python train.py --experts_per_token=8 --normalize_top_k=true --balance_loss=0.00016 --balance_bias=true --init_std_router=0.00726 --lr_router=0.00171 --beta1=0.95 --max_steps=5146 --dataset="wikipedia_en"
Below are experts of layer 6 (counted from 0) of a mixture-of-experts language model. Rows are named router (the router's row for the expert), gate (a neuron's input weights, with its number), up (a neuron's input weights, with its number), down (a neuron's output weights, with its number) and show model dimensions 0-79. Each number is 50 + 15 x the weight over its row's rms, rounded and kept within 0 to 99.
Before each expert's rows: "mostly gets" lists some tokens that are sent to it at least half of the time; "comes before" lists some tokens at least twice as common just after its tokens as in all text. This comes from a sample of Wikipedia text that the model never trained on. Tokens count by the router's weight.

# expert 16
mostly gets: "\n", " by", "==", " as", "),", "==="
comes before: "\n", "-", "|", "The", " The", "In"
router:21 51 24 38 44 53 32 56 61 57 29 43 38 53 38 43 36 39 44 58 68 39 60 60 22 39 47 49 24 51 48 43 53 25 56 78 59 47 70 52 37 65 49 43 36 45 57 15 42 45 27 53 55 73 39 63 56 37 49 52 66 72 53 69 50 58 73 49 49 30 54 35 71 47 56 54 58 66 48 57
gate0:51 36 36 43 27 53 38 56 55 48 63 27 77 48 40 39 64 66 48 26 51 48 44 59 55 67 77 37 44 52 30 58 71 24 45 48 65 37 35 45 59 57 76 56 50 38 36 41 69 49 43 43 76 37 50 51 42 30 52 20 59 44 40 64 50 22 57 43 68 14 30 43 51 50 45 39 43 71 30 52
up0:62 74 66 43 34 69 62 51 49 41 43 36 30 41 61 73 50 42 33 33 36 25 65 49 49 46 64 61 64 59 59 41 62 59 28 76 36 47 33 53 63 48 38 17 51 40 62 18 68 35 32 43 29 54 35 51 36 45 64 50 49 44 44 52 33 57 52 38 75 49 54 56 70 51 38 73 59 16 59 47
down0:67 19 56 52 53 41 37 61 44 23 63 64 44 42 60 31 74 74 52 37 56 74 51 75 49 66 67 66 56 24 64 59 14 59 52 40 41 36 83 50 27 38 36 60 88 53 39 62 61 42 56 87 39 25 37 45 66 63 28 36 40 33 35 29 57 51 42 58 50 57 61 35 34 38 37 41 41 59 44 62
gate1:30 17 45 54 62 47 48 56 46 55 60 57 42 22 49 42 50 52 52 41 59 59 49 43 61 70 11 54 25 61 44 40 40 76 47 72 50 40 79 54 61 42 77 60 40 53 45 68 48 46 60 43 68 56 38 57 53 71 39 24 65 53 37 56 28 62 54 50 53 81 84 23 72 38 86 68 60 58 48 71
up1:61 62 74 61 60 38 59 61 50 64 47 46 36 19 63 76 48 53 61 45 74 69 36 50 48 54 57 47 81 37 71 74 55 46 64 55 56 39 29 50 32 43 27 58 80 56 34 58 60 24 74 60 58 44 44 45 56 67 45 54 68 53 50 52 74 53 34 43 40 56 34 54 33 71 38 65 17 41 65 53
down1:47 63 19 24 55 34 62 38 51 50 35 43 55 99 56 26 79 17 29 53 61 63 52 43 48 52 57 43 13 59 40 48 40 58 24 47 62 41 68 43 55 56 50 57 70 60 40 36 27 35 66 64 47 60 55 50 68 76 40 56 70 25 65 27 30 37 47 60 36 62 66 31 63 62 63 46 49 58 52 63
gate2:39 70 65 57 56 46 28 74 66 92 66 37 60 56 37 57 52 39 33 57 81 64 53 34 68 50 44 32 33 79 44 83 57 34 71 48 48 62 65 54 37 58 76 29 54 72 65 55 76 71 38 47 45 46 48 87 57 38 65 62 64 58 37 45 66 47 35 64 24 60 46 56 45 50 50 65 53 78 47 74
up2:51 52 41 37 41 68 32 58 58 61 68 45 55 48 17 30 48 54 32 53 65 43 50 56 73 61 39 31 47 82 38 69 63 51 78 62 57 73 42 39 44 48 68 56 43 46 17 19 49 45 41 48 88 64 38 68 43 48 55 46 52 77 30 40 57 66 49 57 42 53 53 69 47 38 62 58 16 47 27 69
down2:50 54 48 53 53 75 76 53 24 51 22 52 59 38 93 56 46 68 78 65 51 69 66 53 37 58 42 71 72 42 58 44 46 65 38 33 67 27 46 51 58 51 52 57 41 77 59 48 57 59 59 44 27 59 47 28 50 27 61 35 73 24 51 40 69 54 39 35 59 40 46 45 29 58 60 42 47 45 29 33
gate3:48 35 69 24 48 46 39 76 54 31 63 67 62 33 39 49 39 51 46 49 50 75 38 74 44 52 44 49 53 57 49 42 45 52 66 60 40 30 38 47 21 73 99 35 37 56 39 65 29 39 63 57 66 45 47 58 44 73 31 44 42 86 56 73 47 53 50 45 48 38 50 51 11 47 91 71 60 53 41 65
up3:43 04 43 39 39 49 78 65 32 51 20 43 25 68 63 60 49 54 31 48 50 33 63 25 44 52 72 47 87 58 30 68 59 33 24 28 60 72 55 51 58 45 36 41 62 53 41 45 46 41 29 65 68 62 44 60 64 54 54 66 46 32 41 55 69 50 77 57 55 49 31 36 53 37 52 29 41 71 33 41
down3:81 65 47 43 41 56 82 20 48 62 40 69 53 44 42 23 31 60 51 54 66 52 62 57 66 42 17 38 29 76 50 48 67 52 33 26 52 45 71 57 57 43 45 48 54 62 58 28 71 33 26 60 56 20 31 60 45 52 39 42 32 79 26 40 51 56 51 58 43 66 89 40 52 53 52 47 50 35 48 50

# expert 28
mostly gets: " other", ".0", " more", "′", ".5", " new"
comes before: " |", " to", " by", " ", " 0", " as"
router:41 46 65 58 23 33 44 75 41 57 55 59 52 72 42 61 47 42 48 48 50 56 44 35 47 26 67 59 45 62 48 57 85 25 29 54 21 46 49 41 38 35 54 30 46 38 52 52 36 54 56 39 55 47 37 48 53 39 54 52 41 71 58 44 45 54 62 44 71 89 57 26 63 76 44 85 76 31 45 60
gate0:68 56 71 67 38 35 53 52 44 66 63 55 64 49 25 50 33 56 54 52 67 33 11 89 37 64 60 55 62 56 51 63 74 49 62 59 35 71 60 30 28 28 63 44 32 45 44 75 42 44 43 46 61 43 39 21 55 80 59 49 45 44 54 48 43 61 59 63 39 36 77 39 58 49 33 52 57 66 45 62
up0:30 38 45 61 43 24 55 72 40 41 62 68 49 38 46 51 60 22 38 48 60 40 32 21 53 41 61 51 30 62 63 71 69 61 52 62 28 61 53 30 55 32 67 71 69 34 62 74 41 23 54 51 77 72 57 37 49 51 65 59 30 52 47 43 62 60 21 54 35 59 65 70 63 61 40 13 83 70 35 50
down0:46 74 30 43 46 63 60 66 69 74 56 39 79 68 41 52 61 18 39 43 49 19 46 59 46 47 54 76 55 56 39 35 33 41 36 52 44 51 62 43 38 46 29 43 33 40 42 39 70 43 67 65 76 38 59 26 80 60 40 42 67 59 50 47 28 50 67 71 27 43 44 47 74 87 48 54 29 60 31 61
gate1:30 44 47 78 47 59 69 34 30 60 37 21 54 67 46 38 50 60 37 50 37 44 48 65 57 57 65 43 83 78 35 36 51 12 49 69 50 32 40 59 53 46 72 65 61 51 66 18 46 64 51 44 48 46 39 56 58 32 44 43 50 62 54 46 77 26 72 48 84 61 80 81 50 39 59 60 46 36 49 63
up1:50 74 46 42 50 38 31 36 20 17 47 49 75 57 65 41 59 48 49 45 66 46 45 39 35 37 48 58 48 31 48 59 34 52 52 53 59 41 72 47 38 56 48 54 39 18 21 60 54 47 42 31 50 50 72 32 63 38 42 36 23 43 61 51 75 86 42 58 43 35 31 29 40 57 27 31 23 55 50 28
down1:55 49 42 57 72 63 45 53 44 81 81 52 32 38 31 32 68 18 36 37 25 32 34 56 47 61 61 59 53 77 54 28 33 48 69 90 51 41 36 49 52 52 51 28 46 90 50 48 31 59 66 61 77 22 67 55 28 50 19 60 65 64 47 56 40 20 19 47 57 46 30 49 73 42 59 51 52 46 47 56
gate2:56 76 68 62 66 53 66 47 51 60 36 59 32 57 56 32 42 66 39 47 50 57 49 60 34 65 43 47 53 43 40 59 40 50 28 49 34 47 44 34 37 26 62 57 24 44 53 54 32 44 85 43 48 46 51 39 45 52 41 39 42 36 78 44 38 03 49 54 45 66 24 70 58 54 88 33 85 74 47 59
up2:68 63 64 37 38 42 76 56 61 73 46 37 52 65 31 35 30 63 48 63 46 44 44 48 71 47 41 72 33 22 56 50 54 50 67 47 23 47 54 58 59 49 43 45 39 64 47 59 31 44 79 83 73 43 41 66 59 23 50 58 26 54 60 56 52 46 57 58 48 66 65 55 80 83 79 74 62 50 37 60
down2:56 45 36 47 63 60 57 43 58 39 54 56 13 60 43 46 50 65 46 66 40 49 43 40 55 41 44 41 74 41 31 37 39 54 59 72 48 35 58 72 46 58 49 81 71 41 28 56 58 56 31 44 52 60 75 34 54 64 48 49 73 30 41 36 38 46 25 40 80 28 34 31 44 28 33 30 19 39 84 43
gate3:18 63 43 29 38 47 52 63 43 63 46 42 49 41 48 46 52 48 62 67 31 49 36 50 22 32 70 53 43 66 50 46 62 49 51 39 42 46 39 41 44 54 51 35 19 37 34 69 43 39 67 50 65 32 67 40 37 59 63 30 72 59 66 42 34 50 43 36 30 78 33 67 80 51 42 21 27 59 43 71
up3:70 72 48 56 43 18 39 44 60 53 46 50 52 35 61 60 38 50 74 33 32 50 63 20 66 57 68 56 29 55 56 50 47 29 33 35 59 43 22 73 42 75 62 55 45 35 54 41 35 95 22 46 39 63 39 31 41 43 49 56 23 53 72 72 46 36 47 59 62 53 40 48 59 47 43 43 37 42 46 58
down3:74 45 71 37 31 52 54 59 59 64 36 58 62 68 67 51 51 74 43 46 82 52 37 78 56 38 74 40 62 44 35 49 19 53 28 21 30 51 41 50 50 22 52 32 52 60 44 62 62 20 38 42 31 58 39 50 75 27 79 45 46 66 64 73 63 62 70 79 40 56 63 58 17 51 44 67 34 41 74 48

# expert 4
mostly gets: " as", " for", " on", " by", " from", " with"
comes before: " the", "\n", " a", " The", " to", " his"
router:57 49 44 40 40 46 60 70 31 58 24 30 48 53 57 64 49 54 60 45 45 55 72 40 46 55 49 85 51 40 40 14 70 58 59 86 33 52 66 58 49 53 61 46 64 54 47 28 34 44 35 57 59 64 56 39 69 24 22 38 51 50 51 75 47 40 65 07 68 31 66 35 88 58 51 75 50 56 59 52
gate0:55 49 65 61 41 50 37 86 57 55 23 55 65 29 68 41 34 55 83 35 64 49 51 41 68 50 37 81 73 36 61 45 55 54 58 67 13 37 47 63 48 55 63 65 56 55 61 59 66 52 46 42 36 53 63 56 88 20 40 61 52 47 58 57 79 52 45 16 43 45 49 32 70 38 21 51 61 21 55 60
up0:63 47 56 17 51 62 55 61 47 53 35 62 48 55 33 41 22 49 46 34 44 41 42 63 31 58 75 40 60 50 32 50 46 56 46 55 32 75 56 55 40 31 56 28 34 26 51 44 61 47 55 36 58 11 58 41 64 44 44 37 40 53 63 53 59 47 73 66 65 54 57 59 53 29 67 33 28 79 30 00
down0:38 73 37 57 29 49 64 50 59 60 58 26 46 56 52 65 64 19 39 58 54 67 60 45 22 31 52 46 73 90 59 49 67 50 48 27 68 34 72 39 68 49 30 40 53 48 62 53 37 54 56 25 67 83 42 69 49 80 60 61 59 96 84 45 30 58 58 74 71 47 26 43 42 80 35 45 35 52 69 52
gate1:56 62 54 49 47 53 47 53 46 41 68 70 61 33 32 78 40 47 63 41 45 69 52 50 48 46 30 54 39 56 48 28 07 59 65 88 22 48 38 45 59 41 67 55 49 30 45 38 75 65 43 50 51 49 74 36 53 53 41 61 56 61 30 56 57 54 63 23 50 34 47 63 83 33 80 68 71 53 63 18
up1:30 20 59 60 45 75 57 47 41 62 17 50 32 35 45 34 32 55 55 19 52 54 62 44 25 46 63 60 29 60 36 28 51 44 44 49 44 36 54 62 48 28 56 65 51 32 26 39 65 41 39 74 73 54 39 39 62 50 30 15 46 33 31 57 66 62 65 30 76 37 76 51 72 59 33 48 42 41 31 50
down1:57 51 46 45 56 29 31 37 45 38 37 70 81 63 74 57 42 85 29 72 44 31 43 24 50 66 47 25 44 57 62 45 53 34 57 46 58 37 56 24 21 84 17 59 43 61 71 42 44 55 19 55 63 80 43 60 58 45 46 56 56 69 31 56 69 64 49 56 52 62 58 51 40 44 33 39 32 42 47 45
gate2:41 33 63 45 46 69 47 74 48 37 54 85 40 22 44 56 69 49 55 19 42 34 65 63 65 92 61 47 58 63 50 29 58 84 56 52 61 48 40 77 52 52 51 59 55 45 74 47 66 51 57 50 75 53 42 73 50 39 34 07 55 32 68 43 56 53 52 61 58 56 38 48 78 69 51 55 60 21 56 57
up2:44 47 44 64 56 51 64 27 12 53 18 49 52 41 53 22 45 61 44 39 55 44 70 52 42 48 60 64 53 34 46 58 79 88 51 51 18 46 39 53 48 38 49 31 52 45 21 46 24 38 48 47 41 52 56 42 59 42 49 62 59 58 57 41 51 74 42 45 50 33 49 20 32 66 59 53 42 23 40 40
down2:81 47 48 46 61 55 51 61 66 51 51 59 41 75 46 82 36 56 65 25 49 58 70 65 72 50 61 63 35 40 30 65 28 18 47 34 68 54 44 57 45 73 32 84 44 29 72 29 46 54 70 04 25 54 46 35 20 50 41 39 52 33 40 58 52 39 61 35 52 72 33 53 30 27 53 67 76 52 36 66
gate3:43 47 47 50 61 47 42 79 51 23 39 63 38 58 30 60 20 60 60 57 37 47 58 34 39 66 37 44 69 70 64 50 69 51 65 37 67 58 44 53 65 50 22 30 31 52 78 64 36 27 30 47 65 54 51 29 41 59 65 29 44 77 64 46 61 24 44 22 40 52 66 55 81 25 51 41 47 74 50 58
up3:39 46 38 79 60 55 62 40 21 49 42 48 42 45 29 37 24 40 62 65 54 28 55 68 34 36 60 33 54 34 13 59 59 33 49 68 49 46 60 45 19 60 51 68 55 44 66 37 67 74 52 41 49 63 36 62 97 63 57 86 52 55 48 33 49 72 43 42 79 64 47 40 40 49 23 38 59 58 52 33
down3:40 85 46 30 47 32 32 60 86 42 53 33 52 98 61 58 59 44 69 59 39 60 35 44 38 73 43 43 38 49 50 49 20 71 64 37 54 51 40 31 63 45 54 64 58 24 48 51 56 55 29 63 52 52 77 58 74 52 17 67 78 54 54 45 55 64 36 70 26 49 31 48 67 29 71 36 64 64 52 59